From a checkpoint of a small mixture-of-experts model trained on Wikipedia: 32 experts in each of 5 layers.
Below are experts of layer 3 (counted from 0) of a mixture-of-experts language model. Rows are named router (the router's row for the expert), up (a neuron's input weights, with its number) and show model dimensions 288-383. Each number is 500 + 25 x the weight over its row's rms, rounded and kept within 0 to 999. Numbers have three digits each.
After each expert's rows: a language model's description of what the expert responds to. This comes from a sample of Wikipedia text that the model never trained on.

# expert 6
router:507468463535508468512529503480492466532517550489478484482539501504475538484521482485464503513515513544478493471518482484514475502490499535530506488557553531501499456506464512509466516485484525487536491488501520488488486505480478497507505468470509489521460482486473469459509527494544493530
up0:513511476514493464494448520493510506513523546525561530484473501518480521478488496508510503522541535527489491503487480537503516533482538576575506482453513472514496513472532487486488553532519475458515470502470521531493493499540487490507499471498475503510490512487501491551501448501462516515
up1:507516470507482526455487528522530523490539549475494529501505480517505488511503525550513520490521480524492459506480529486452493446549480476499449499533508553517490525510525529499508513536490494489513531465472513534491477513486508482499498469509496494520482538529497529509454500490488480469
up2:516513523543527483471511507484501509517457515493470502496521491488487528519504507520485516504565503504488523488511526509495477526503501517504553511491470518518557482521485516488488490524514512454490527487483517509446501490512468526486472531503525522516514480508504501500463502485510519479
up3:505520493522465450526519476510504485510490578548456475499453473496492526495457505516508500479518470494466454545540515472497523517458554522471491516517513510518478465514541559476507504522492555501485465521487492486523532499516478480481506536496518489500544542517526503511494504468487516500
up4:477473510511486470498487555501515564478495545479496519460474517487498507492509503494464515491514477477472530439487516473488530483508512467573493535506484484498505451488498524454460489488513511522490517506500494494541507478494464508555534517509570482493484525507518513526443466480505485510
up5:525501536476569521500490459514485526504481495523494493491526459521483514517540514508545517452492456529492490460520479491504478509475507449505515444477475522521506472512553512459508473497477551483532523497527437509497517487525511521531509490487529490522502458508518495492493430481512526533
up6:460470456523515500459498492479496483491500488565456518445512505554494497522519467488508492521494490484525492510480558522492498507493515528526496555515493554496469479528505539545494503477512505519506476497485498495510496528516502569462495537508491514527501498474500503501508518544467492499
up7:484518455485498492454473439486486494512505514517506476501514520474437508520496482509511501525478509505477494508503506494496541438514534553486468525504529484529508472524502559500501469467507498483504488527526462507526519553505495478511517538511502519495532501530525519509542477462550489503
What it handles: Word-initial fragments. Opening one- or two-letter pieces of lowercase words split into fragments, such as s, c, pl, tr, fl, co in platoon, truck, flights.

# expert 12
router:489499550505533475489471466494494471474467502519545450500538494481457453525498477530545485529487518506480500496500477491500488541478484521517499494489475459531483528511488497489514470483492482521491506515515502508488503482511525476518510505543476501484533484528523455511490532483508504455
up18:547498499500495444516547519495529524461492470471488490488473500529479523513508524517486528490502484536472513502532478492502503500485511499486479498549532457534539524488505522506512517465478503524466500505523488504507500475448450481507496508531532503502505530508510468488511466513526521511
up19:473496523523523518485495504538460544485490471538468489565473475461497539511479531545503478523466506518498472469511478487472561505495461489468508506522492514484484548491506540481524474483493504464454523510468522468492510519471533482445480480507497540530487536499511548465485517467476505489
up20:507480531483545497507498491494504546503485468448558455516463468504548494506492491483480518436533511489494525541499501474532535499504493489480506538502468510464480502501492523491512458505513543491475492495478496500485507497456494452538492485539478473506502495492489492542484455480540515526
up21:512504486459516499495506502520491523485516447487495514522467503492500528505521532513498480482551446503506469507580497515475505501496549437478491508503471513476520506503474444507504533491457485469482502480503454480468496489543456502512475514523520506516498465498505481458545499485520501534
up22:499536532533534478512496504512557453448504547508520464470538454495500482508497514488549493501500491479490547515476526480541496490478461512517503481450470522512525464531501532502506458518491514491464541524505535472539501513511474516485563476483507515477477481509520494535475548504481519511
up23:481538531489474549449546501519517501486534483497494495486425513491462501496524504504478534464462494489490502499516494469486489511442472509501520509484536467489468486463486515507516487517466498508511472512484540499448511528475503466532525558498515482520534488502493449514500520512474442519
up24:547480451492507498500534519524480514510483515494506513490495522471478479467509473512497496505449478476476515459484476480492495573493514488497494501545522505484537504534488514492512454533463489529476447473519487454507526528514493475479492531493522530496520478514491470530517511491534463511
up25:476514539486524514454479490470527548518494470498517478468497510497484466480475516512528499522485521515481517514462504475502510484475487531463531499518550452512483481470488492439515530521483489499496501509510488524472476480515513490492510501491485461472526474520531518506468495438479479491
What it handles: Paragraph breaks, opening capitals. Double line breaks, section heading markers, opening quotes and capital letters starting a new line, sentence or parenthesis, such as ===, (“, D.

# expert 25
router:524462559473504461458505486516471445479501506553483483488516511538509541543502520473524485485479536489543518494490464472473471501468528504444475489481517528534516490525515528499476528504517499508525510511473505487509471538502471490519530534464514499509522469557582488538597518532540488505
up7:496483494491553513501489522467477555470502514480480471509533450498528523522483532469505523467481493539503533515491464513502536574544503507496523500525454509513510487487474570486497499487516501488515452466476503502493465549497509490522472494517506515499489482468510501504492500489512512496
up8:460521493485481479473512514526570464532460455495492529471481508448511516533463450419510519570543519486470510519498523515484482506500511524496492495521492541464507470543529474501448464522490517488481490496515483493490496494476502515498466495547462532506522506492480496488498533510480487502
up9:528549483530532452512442479500453524482480492513482520495503493517545447513487522482464483480524560518508478529515492540528499499474517491505468473490525545451489508493487513498469449574522493436511447496481506520524524517503469464496491529524512470491539500534486484513542499530495514490
up10:579509501484508510481507542484423506518491525514526505528488501539483497460495464491510529504486498493499473495488468514482531510443499470517508508497481540458492518510561497514486484474536478464515492575473489514512518505535505489534520474503500478478505503489504475432552493519494466497
up11:499503469514484516466473488501513510493462502533494509482494539496581487497486490459511537564478478452482471515508533533528501533511517509505483495499521499489527530538438475516490499493472486541489463478479508509524505465510538524461552493458471499474483508529484494500525494520498507439
up12:485497474492511483514480488481529535493515528479485506522453523524477503493568556505507492508469467498496515503522494496506501479459495516483467472515516482468481503554479526516531484503508472472503465468542492527498509512493496537425492472475505472527535514501491474492521521489499519474
up13:511501541532486531534475454492564516503498482518526443476478481477498459531434473462559516529519516514515502543483476519478500489485487466529491493480539536493536538500475483480515499506487538476534502535501465477547514476492495481534511555539478519504490502482495471481490519524490517464
up14:486489508525454541537500475516486502525485537479460469491515585535457527467499490541486538496479509508499537447542512507490490497487465521492539478520514513482492500498503549506488521493491451507458501517453504480511474466470499474514477480502502507523462445534542494513501494508508461480
What it handles: Subordinating conjunctions. Clause-linking words in narrative prose, such as that, because, when, before, after, until, though, said.

# expert 18
router:506553487495480554516466481556447515477462487468475540510516511486527516483510482503486484514494505491503493507463527527488572478522520473520518528509477515527503491519493468501549494511504496535480469504515474522500490505537512496454460500479499479492518539486445520535532478488480512495
up0:544499492491507482514493467521498519491479495488528496495468531494515511499512481492489550471481516510448495491496525467535518538523495486540497507496467477483494556516487485497505481481513466512474521496490468507476529507484552493532533493503484510472496489520515531489484508497475460532
up1:528529520474509479547502514481449556538545531511482452521497517543489511528525562463486518501471505516530500489502500504474494497554544479474498535514493543478448508576517500527527485469516522469492484502517510512484525494495541509480484479517510522488498459507474498526470501515509449447
up2:513521460526541498539507482465480497497473532470461477507530513509501473527540520552541492485492556467511466463514490511519530556529511476485490503534506509450545488496520534523538505493488542503472494484509500536478476511494511472532497489515499521527458432510511535535497496504533489488
up3:495511518532483540529491509564500482517497507470509475536463496533541527514524541544470485499493516469516518487512479525517495515469537519536502529467504470488554503510472495492531464469535521485528466527482505453520519511516507508461460512525491519458498468536510561504497473507480493508
up4:466479509547469492534452545487487548503470495501537513500557517512523491493530484453511487497508517529490481539478472535527459537508489461535473512510485510503524523489530508533483502490495516496505518502535442498503508499486501475525465501516549504499461484488513499522467522481489533509
up5:524427467464485454527479471467512502513478513522476480514507480519502483491575493504502533489545514479495512471473494468546471491526498541502456540508441499496504484468476510509473510511502510532502520505515510481465492537468475487467519485476539491493508494544520472532480497515513515510
up6:521535481469529495522522498514486514495524461455452469473540505505523499526480508466483540460514508500475531450501465500466514519504492514516493519512508484495464507487462478494484453493451535506494501497468467531506509537483522537503507480502559486529491509474471502515490497506534520540
up7:495499475487547512550528512525495517499522514472486510536494527488488542479494504457504485507525506524463535499530474465508522496522523524522536524521447496509481474493487567513513512525504477533487471459502502536509522457499518498459515484504485499512477523510506534503514544474527525522
What it handles: Personal first names. Given names and name fragments of people and places, such as John, David, William, Bill, and pieces like ie, ley, ton.

# expert 1
router:523517532494487491547507492522516508513493483439525440514518509513434487476536560486519470500495534499521459523504537476495457488504517443542484498506474482450491523481488491492514499520499488463523506491536428500498513476515560495498480519486465498518511502525513505507496510490483509496
up0:522461501504532519476468476471523503519506475497515503517518508528479553497468487486486462492498487508465499466475514539518503508511519513521528513496505494436474527531519501505462488445510503505550487482472488507512489503497492569471483493528552528495517477515524524506515482502492510473
up1:500507510495514523476461442532480474481548496558510522515500505508502538490496491491492482529480493474496511507543489513537469501495497463485489498501528498515489538530483470473468474546504522473502519466477514467531498497461470549533572497501452481499509467512494513502470483536488493480
up2:503519495481494493490528526509497501508503511527491537499536463500497499482512484531477564498493483516486519480506567440475528508491493458466500509475512494512442524523500491511488497493497496482496478482482460499541490471530528477519496492539481498519488521507496474484507518483507472555
up3:477491479557477462477477506522526517494489520557481473507486450552476497490544507470527512505463534476505489543537523486514517476490510445513493500515473494457507494522503495484528468528503545478520492507494452479497513500505493473479418498521497481548519477470453488486509559512480518500
up4:466524525565472452513509491513502532547495528518537532506505526463473501496466485502465550507527468461442463555524486522500528501519530462521520489523489455522502510443494504518473487534491460474453464477496506495485439522468505485526480514458479486506502482514508507506514481477508507507
up5:535505487529508515502486496515520443522531477449522474464500482537487464470462557499496526511486484481492486510471500515474485488464534508508519467542512517481469514497486503488513488528504501504509493511495496486506498475511484524493455527518476469508505472515524528481487462552499507501
up6:494510495447483484454521482504536506482486490469512495466533509484492525517544475502476509491487493516467476531451500489467522508522495493495512564522490488543446497485537503489498507475504501498498482495510505481503529467477527510524497476499493519509499471450513444516521390500509510496
up7:505478488512520498487521492496504501538447512519513480484516503522489498492519482475478511525549485481515485480509496514488466502522512503532509495478526500477514490502548537524503493463462513462445518518471517428488456489497478504515488509500493462514451533491526537485528472492461494503
What it handles: Capital-letter abbreviations. Capital letters and pieces inside acronyms, call signs and club or league names, such as WAPA-TV, RAF, FC, IndyCar.

# expert 9
router:489517488507520475500514502488525482485479497513521490505439486495543498528533500497459499523508510503498493493485516521504481514505490500498544481508506479499471458504526508493510527509476509491517508487483504522510471505499498488515505509509471505490508507525471484515513476530465468458
up18:524483472502533476483455509513483491519474504542513469500534565477466484508536504491479466509470490473508532494421476505500523491539497492513467501509455518521540532494455481446506524551494545535508510503463479537521464480459500515493504536538511492479497494557460521525492464524520530493
up19:493547506482506551502498496482529541501508522547462523502528477542506497495446515494468501524492506490452511527533543497494518509528512506495462523522487486521529545494503544505557456478504506550488491500478496509497501533494512495451475511476487476478558503506520480459480458495487489527
up20:462528504475466517528460500491492489537500436490497483480478528514473484511492492497514483495535467526482476452486485489538577509508478442484499500485519517483478534480487509488431481521450530501468517507514508513480466481529480471512532521514491511477500455507504465493441486492505459488
up21:507462456514511498519507512481513461520511509502472499497573497506486500478538533515484499508540509470491511501476455494454470495530468528494530510501475472504460477509510507531533513506504468560494524483542458542457527535525492514453504484555501511489482525468499467545499527485482531488
up22:505531506524547506488489506523485505493505511503486478505519503528523495509530519492517522478518484511524463460506525459501485493499519495485500493466508502473482442556523500511497496489499490511516521520523501519514518511479562518492511512484562488510482488488462484473541539528480560490
up23:477502486480485505463456537492485526503529517485517500535492475460470530508490480538492486504456503506507528522492526487517509457470533560471470516525502479510524562495509468510497471498472507523501490538518487569511522500454520489517447475472497517479510460528520481516503522491509475481
up24:507518536560505506456461492506490477473549518515519495494531562498468509500491494504503508503482522522485474492470480487499492535525515499460478489484514485532500452463539477490513521488529519516503497448540491550509508555447537499507497481460516491534571487460500504494465463497485527514
up25:540522558501499438475500477507502472525495518485498489467501503480581472526526479492477512527518510509499465484486501500542503537533512509489545536529518500497461507525505504504479519533494509458503516477448498513493502483556458474541542496490507527545509481489509496500506507565486494485
What it handles: Table and infobox separators. Pipe separators in table headers and rows, plus infobox field starts and punctuation, such as |, - Place, - Authority, ==See also==.

# expert 29
router:514524453509480503488539525486483481509516503457524525529541513486492495543539552513505480534494464528489497491482456499510474493471490503517473508513498544480502510500504504502550524513495474433503486496509497518489529519527502507517476500445480513501486473491474467513511505552523490547
up0:490484517537494476554516496495490494530500554502485541530440521484506488520459503496520465532511510457497511527466474516489515497571539492526538480505509469482473501461471490488502483473541508461548525482495481503506441515485477505497496512454523468538503484506517477456496472464477503483
up1:549539523495524520514475500498523505490516525489520526547474496482528530503491542442503510471530481516505515468544512490538526498460501516495522472528470510509491525510491525507521504490471501482539508471514496530507545497447489496473473501507490498503476508528478462481512499482491529467
up2:555485471489494469491481503512502483501465491538504463501473494478500491521520503491470488515521488507496500513500486461513508493507462482469486501508479504516482543500451513523465558537514519461510522492486460524484462546525475496492551489476488490507517533508504512452507518526497487473
up3:512484450488473509519490535507524487493519509505522520501506508442493481489519522518501508516496496491501476546542487543498467521456517546503468476507493504471530508542494532511525483484511558493486498468537513497477509491535515443484467491508443497499456479463521507532467489572474494480
up4:502511492502502492497477455493467489490489528470494522550468485509492493514514471509516502489508457477495479494494464487486492525473477529518469506503504501513509478494517446536451517488475473508499487510507527521541483504539507551431512475531464513562444489532481538497476494468482476464
up5:480460463503486467509529498459479486534579464523508478509559482466544486493510477497523509474489494523495504475468483477536492510523493452487474512504490547519555498479495507448502495467497512551492511482492513549509514476495482443525548496551480530495510492524546532524467519521500538490
up6:449495502479528476497500474528508545466514489516525503485522500507530466491511471537496527492500487482516524474502448495552516475503498483523510490506576463524512484495482492505502458494538515511513538491498499501505500466492530511513491467423481474501510476471493463481507492510548514541
up7:493488467499501514516508530470486519486500495479508490472505496482535474507555513503530492504491486505450451492517458528533483492522512529515492487507489492487490476525506503486538520530498537482475543508473479557475510454540487500490467465480499493536505440480517486511454483507537490455
What it handles: Table and award headings. Nouns in table headers, infoboxes and award or sports listings, e.g. Party, Total, Chart, Track, votes, Film.